python train.py --num_hidden_layers=13 --hidden_size=160 --n_experts=192 --experts_per_token=6 --d_expert=32 --d_shared_expert=0 --hidden_act="squared_relu" --moe_layers=[1, 2, 3, 4, 5, 6, 7, 8, 9, 10, 11, 12] --router_score="sigmoid" --normalize_top_k=false --routed_scale=0.816 --balance_loss=0.00337 --balance_bias=false --router_noise=0.05 --n_groups=8 --groups_per_token=3 --init_std_router=0.0104 --lr_router=0.00154 --vocab_size=6479 --norm="rmsnorm" --norm_eps=1e-06 --tie_word_embeddings="early" --optimizer="muon_variant" --learning_rate=0.00983 --beta1=0.95 --batch_tokens=[32768, 65536, 131072] --max_seq_len=512 --train_tokens=403600000 --max_steps=5389 --dataset="wikipedia_en"
Below are experts of layer 2 (counted from 0) of a mixture-of-experts language model. Rows are named router (the router's row for the expert), up (a neuron's input weights, with its number) and show model dimensions 0-159. Each number is 128 + 24 x the weight over its row's rms, rounded and kept within 0 to 255. Numbers have three digits each.
After each expert's rows: "mostly gets" lists some tokens that are sent to it at least half of the time; "comes after" lists some tokens at least twice as common just before its tokens as in all text. This comes from a sample of Wikipedia text that the model never trained on. Tokens count by the router's weight.

# expert 44
router:098156158089152127136110116161124105129121100136143135076121136113147150100100120156140131138107124131136106141139139119168127143102150143097134153116160099125126133110170118102118117155116131132130142151122180128136147110127125133170133200110131168109168167099108158116127158078195207112142155130106094137139094144126164135138137140122154141123111113140119131179109103145152146100130151166150124119132152120107134125121091142114103148119176106105129172143150161123103101092143173
up0:103177132147145116077157111105159098141123139141148147158091133078125086113120157129146103105155142163146166131138147143151139159157114153117119150095158135104142106136191127128141120158139163096151122180107158129138105130123134117130116153119143121142109120120135117130173135122136134144141139122131130183073091139151135106081187144125124102127126111121158160133102108141148126151155124173067099105132131129137160130165146113094121083159109126121077110118121098080124124106113133
mostly gets: " Died", " Spouse", "×", " List", "ل", "greg"
comes after: "–", "-", "1", "0", "/", "2"

# expert 181
router:130161168118154160152097090127131106133109114157172126098109085137129141123136107166133101128134081115139151140129151135133142154109114166108134163095179133071098138118116116118115095130107099112099153119114100113117121135115116141140098130133116136099151162150123142131111147125159175082125133129105118115101129139132156126126123155103091159092142172111124158177143129155185160135138113157144143157140106111127182097176142161179122147105160141100110125158151141131177089107122122
up0:096136101154141164139127128124126116119116146125139157120118091129149110198179147125137066161157102100125094133131146145131167138108179131102165150114107148102103085114172100107088174151084077124117126141127069107153134120121112122103102121128095124129145140130151128110090126115151117154113127133140102109087109085132136123109149103122119135080080150145127130139098133139150106166143133112101092162122115136134169118143174163142140128113131128141151090103148093109122145111117141
mostly gets: "th", "est", " same", "-year", " first", " third"
comes after: " the", " The", "The", " his", "'s", " one"

# expert 7
router:097115154136158156086153140118147098124118122136105139116084129130195084127104112144150130147131125175144104148138128183146146136134162151157122156134146136126107130128102089128124126120126157172118122112120152161151096061135146124161188155132160130141112151143135191121091098136156134140155143110145078147138075071124126100111138132115160141143124115142139127136131147147131149122106164124117128176124122083150123170135157138129137122100134120081112157141148165106097140115129117
up0:158137134133153170105139102126147105126156146150144136113127108172105148143148084167121113157101112149146136141166123123139139138116107142108134160138155139117131148131136100101083130130137148142153168129116089123103130125129124126151127151162139095137121170095180139142129120131162151061142112092107158135093136130109161100086169122106127163146076141134136139138080131200123131127148139158113097162145106101141141093117111146146161185128119177115126111154136156100140106104104090
mostly gets: " Company", " park", " unit", " Center", " Foundation", " department"
comes after: " ", ",", "–", " the", " a", "'s"

# expert 175
router:085099094069127170124121133128163106128135147142170182097169114129154099129145120121139117133080140115146138131146105162130148121125131152084141193130151140099091112123123108136106077126130140146110169091096118101129099130128122159135108162184106098120111134120148141164091099143122143140117122126091149141134135123151106106122152112132118125158131113149113125138085137134154150083128153117155146133145112141098097123126127099151146165121158134126118120194203142116105117090134135
up0:105107106135119127097118144145134166149131171142151134167174073138150128157172120097090146140097138105130111143139071117100091107122114138100132124172138156153106090106112125101119098139143143119130170052138145136108141152133097124140117145128121111134148127095157125147103136144136145092128129130099191131139135105128135193144175074151147106122100128143153094165113123149133144095100136141143136135088103145143094128127102103142149146132127142101138090105154127123091125087138139
mostly gets: " The", "The", " This", " It", " They", " these"
comes after: ".", ".\n\n", ",", " of", " that", "==\n"

# expert 6
router:134135132126143183152138118113148086160098141136133176116130152133155124112146095153152113144110132157147089160157116162151159122129133143100130169119154162124118109151135121153108091139114158139151140089103114142117136102163147157153114136138152120116113142160168158141094113138140153098126073094132120173135177115104171106080108122112135151175082142135151153141107126148139167108131125118146125125097080142139128156176111109142141123126144131065108175178137146107123130103143140
up0:104123112142118171158136133119108103140118094121127112166131164134157129095136060152128106141113124128136077160158079084160156132138156112105089116128145153118138080123111145131109126152106122113111111077129093122122114101125080147105144115135152135120094157124179104100121132135144115139129123119169101133109157104059140118132134130116115127144169116132122157089138099143119144137132120100129095192159120142127139122146118088191117119143166090139111115161121082102137139138152142
mostly gets: " was", " were", " had", " has", " also", " are"
comes after: " was", " he", " He", " it", " It", " which"

# expert 147
router:133146164112132133145095113147129081136114191146154156064155122173122132126126103184130084159158127105132110130168104158130137098100104116126151109141161124129131152141103114143117097109079124113143117127124138136137147151143132110132088159140132137125148148152106138170136121142172138155144136135161119121132147139115115099119147155115145155189097090163154183142108155151131130118109115139123069146171128092110139175115135101154160137150144160114108146165132144120137098088115108
up0:126137082129114118146134156147141144134097143157146168069112137123086152153164078113136102129104103158103084162128112137154113097140147115143142139120112136110123160145176149142084158108155125139118137107114106107133119095145082119110116120096153089134145108148116120123094121181114093137114083104113140136089166128126089116133075117138124164163158122129104128087090126122098121089181090154127123145112122136152108142171134110091143114136122108125171126153081115119140128116101120
mostly gets: "born", "loan", "Note", "with", "from", "ootball"
comes after: " (", "(", " [", "C", "N", "born"

# expert 72
router:092121125070120156132125111125141097110141071123127134127136146140145103118125108129148128146121145096117096159174123127129149130140112131129133148116144166111085116127108098149123101126130118086125163128147109136180148118132141106147139146147124124169131127181142124159120080104120123169133137134106098154120149108128131111100214119115155114166131113179098076144135136150150173093131118128131126100125092102067145135122138120130171147136130171100130143181157177109114127139126169
up0:117106103135148141180170146131128151127139126143122177105155129093142143133098110139137149172151125127136115152164102137108173097106190095120145084098148086129085113123085110125190112112098127132153129124082149112138155112132146152149158137148133100151131098129160109128144146179160130147119138102116154172168141114155109095135141105100127142175141121138136155106133119123140157110106131092138147129145129145145117175097094141168128138111112140133126129091145141141135162128134195
mostly gets: " he", " it", " It", " He", " they", " she"
comes after: ".", ",", " that", " where", " |\n", ".\n\n"

# expert 170
router:129116111121119105132114108155149072148133169138152104095153107135172136113135128139124142123142124137131043137105141126105154125127174146146095113130144102118136148127125125137103104105142087125134169115128162073122169120139132131158088136119139145110157129135134179150140134106153160136149106131132108180078124113114192115163112145109142119108121111137156153195152144158160138141119114135104134157174153139150129116143166098162146102110135138118100106161164158135105121087108133
up0:129133146144139136151148152165143116137161119117142128126090137140118119112101120094109138130110192150112087130155144129138122095110130132101152122091149118150123154091098085154135137130147103136123135068088117095124146176143182162131091136141152139120098139131130138124153107118122097116146088116103100139118130137152135130116160118099122152173132139139102167151119126129137140119138129116085095158147173137107141137094162164125116104151100110148157097163210137062156102099134142
mostly gets: " =\n\n", "″N", " Phylum", " son", "DST", "American"
comes after: " a", " =\n\n", " an", " is", "\n", " the"

# expert 25
router:088162128122137158090142142094150108115134122153119130143087126144174100116090113152135149158136139183154106139140118185157147158118161135184109165119150123118121148116096085130108097151125157171096143078124122141177102099133125130155144147135176116100104144141146160115130129118163140161142152097122082140136111115122120101120150148104147158154096123126143123130128118154148173115099139110130123179122123103152114169130168166119152139085134140092097118151142169114111128105131142
up0:115087112093150141094162127109116122096123141127149140122127129125165137153122147134143103110133153136145120177167163133176166132135123170142107154151191120098103126122120135146096114118118147138138145122099141139170117121150159142144154106135131108113159135140135123129113097095137172126162115055134128096112145118151151070124098126105134106108098108149119134139116139214121166139105123136104113137095116103142131108144160140169164132127142159072104129147162143131120102140128071
mostly gets: "ache", " Court", " mother", " Bell", " growth", " wall"
comes after: " the", " his", "19", " The", "'s", " their"

# expert 141
router:099135094102148130123172113125152107109085112178150145108110121123135132117120123155132148144136149141143138130146160166157131149130133148100154151104161113117084109118131124135129094147138152110124183139122122118132103098143139165151102168136115091145090145115128133138119115117160172170124109107115125184070150119123097108135133144114170191129113116108155147147080136152144168126128115134102151102121090121159112118148119162087145142092155140093090111182142141078157099118108146
up0:144142135126158158098131088148150103123133099133146140108098116108172168099115095165111131162120119170141108158179140136113163168162144131135147164080162151106129149110103121135081129089119116114152115139099159134164131145129118132110093155117148136135138144152122134124180117161151150096172097112128100158096111117118141102128161100114108120134143121146093121140100109161159160113079104129100105130153153131134146110162098122158159170147144165076143134123137163109142162107149114
mostly gets: "ted", "ified", "ured", " Succeeded", "ged", "alled"
comes after: " ", "20", " List", "==\n", "ap", " +"

# expert 94
router:141134150126127140117162127135150103154133119129091134134089123144202170114126109176137143133138104171159134125180103126118133165135136164161110144105181131117117155102102092097114101119101131127106155088112149159150119127114155089162119147139155092127154113134160148161109107170150151147169138118103094134099102118153154102123118116099161143128115139119114135145138135157134140140097128145117098147142090118142152133138137165150150144098139185093097157157152164087150133112154087
up0:116137123144126118122133101133166115159136146130115152118113140153151169188118104153148083127103142179162110120120109154113094165120137167105130166145142095101094134104147124127103121097101128138110119171126135170169121109133147144147158129170145118152145143096146143122113140131164178164147082118163123109141093114099122078155171116060136156117080142124147113173118094161119151103130143127145109128127129117113127118161144136139143154116178146087102118114138153098127103101136122
mostly gets: " Ch", " Pl", " C"
comes after: " the", "'s", " a", " (", " \"", " The"

# expert 179
router:124134124142120112135171142150173134126086114145125117154142170133175109146153101142141102135155090114137142143174113149168133127152174195109157144133174126125134127128152123142135099114115166087147127118134103125149116088150124122149149145125112092144111159124192079131135117136147155144152128095161105159120142121126140109119130137132111146165125146113134162152099131154158164126087120145156105138160125096117116123125187104139134160122164152086108135126158148081112104066145120
up0:098152123120142131151157108146159098118062124159058154090111172165145146119123088122138126128127113111144083133140152123120175123092118160153146136109139135116102150105119117147089125113112123135089099138150125135103164106149127131154092185120115095168148125130173150108156084103147118104175135139144129147127140098086136115126184116152186171140121141131149160138147137194162119104122104136127124147129130113146125128117129133127138144130150128095119122142147160116127102112144167
mostly gets: "wn", "18", "1", "2", "28", "4"
comes after: " ", " (", " $", " #", " [", "+"

# expert 53
router:109083142133125152173128133124150109146135150149160161130109114152172129164085096166131152144153127126144124142141127172139136117141165140150108150124151141117133091130154116150100121128113128149109139084114137166181110104126143158148166151157136140106099147101148179163092136133160140124134155120151099159112127126141097092123159103116123148158112100139117132138142125143129148108089166115135096134123122073077087188162172119141168133091139132109118151112141161116069137130104140
up0:130095140106147150123174133189147104123111131151139137107108145155120139128110126139143086123132141124164107180166149083134184132147145128115117159140145104099096126140124106111091128155096144156154130165125104118118127125153154081140120152135146124140138118168154116171110078099126166107156122115098137135158143129099141112141115131105153133150080114138155138138119124160161136086097124148167119126146107105107144130140122122180151175140152150055117157152166163095120103121129098
mostly gets: ".D", "IN", ".C", "TA", "HL", "UN"
comes after: "0", ",", " in", " A", " (", " U"

# expert 126
router:100116163108174143100114129133151114108159146121162176133149123142145160136150097163119117138121120143149099148147128157115200129110147135118121161102157102121107099123131122120114093121141151156076119097115129138169146091175168104141183126118129094124103187112157124114108150120181150137151115108097113126124081112125115105135150110114150152129108149125156144162090069159135139082126168116133145149140147082130146128097112126128142124087170127117112136137153160123105123119131125
up0:090158148118150093141124098126121119140125167122160154131136102188138139160136088156107101159122129123130100158176150118138156111151174138168130133120119105162144121135089100112126095128122144129106141165158168095108147106172149076110190131126120125096108137124139125138146114131141120134177078136132126117102089137136154099089077158131108123148142096140128146201135126146136088118133121148110137152152128129147150115137119114135132126127171153100135133087155140147129133079099156
mostly gets: "ological", "atic", " international", " professional", " local", " American"
comes after: " and", "–", "18", " United", "19", " or"

# expert 184
router:101168144100170135138171154161154097121129154123141184129112136149158118186157105132118132128113164144133093176128125137124154097116144126125132175118124085112117132109083104141110106138124135141129123132090097127150170137153160087156141157172131122140124141121150128118126121106183137144149118080088132188116114111147115131125148099120165137124106141115144139138117120145123159123075121125124115121124153133066154181163176162138160149144122127110124153126162144094134127107092121
up0:104105152106120136119122133147122136110112161088187117115108118115143104158115139131084123142128157147118151111153140130109135106102118158111126142108126139144098133086132109161112150130126125139112088122080070126108139123097094075168095152140129066119124133108205113107117113133122143107167115140112115128152162120147181134120127113158137102129136093127117122089107132132122145112106084161153099153166160148111151115167107123099135146173156106105144139152149169100134071133135115
mostly gets: " States", " London", " USA", " Canada", " China", " France"
comes after: " the", " United", ",", " New", " of", " in"

# expert 112
router:133129117115128120130118106170133088147161171128168128099132116143141182131138106112109135144132149125123053144123116090130164141139160161133125132116141093124154137077122134153089126145126099075086154107131169115141179104173107170127109141144122128115146102137134142149148129103183170130143079132107106150097123133126178131146113116110145135108106123160150145198112127155156141149131122163116159166142154111137139141126169125168159121144111136107120130143149151134133122085139145
up0:106135097143162141119154121152120157113143120121105096147118142154135147157110136123125126141141129145110093148100072117190134166158147120173132161135109140127142142155102097141094133159102104112150136113106104153134108148172129126119126167110101098155131108121134117123133083106120179071146121122119098116141111152121128133114140092145159124095125143130135133118142134164136101186133116148121137174148133127186144130116102135134152127119115161106165123158171118088065185069122134
mostly gets: " =\n\n", "American", "gian", "Eng", " Dutch", " Domin"
comes after: " a", " =\n\n", " is", "==", " an", " was"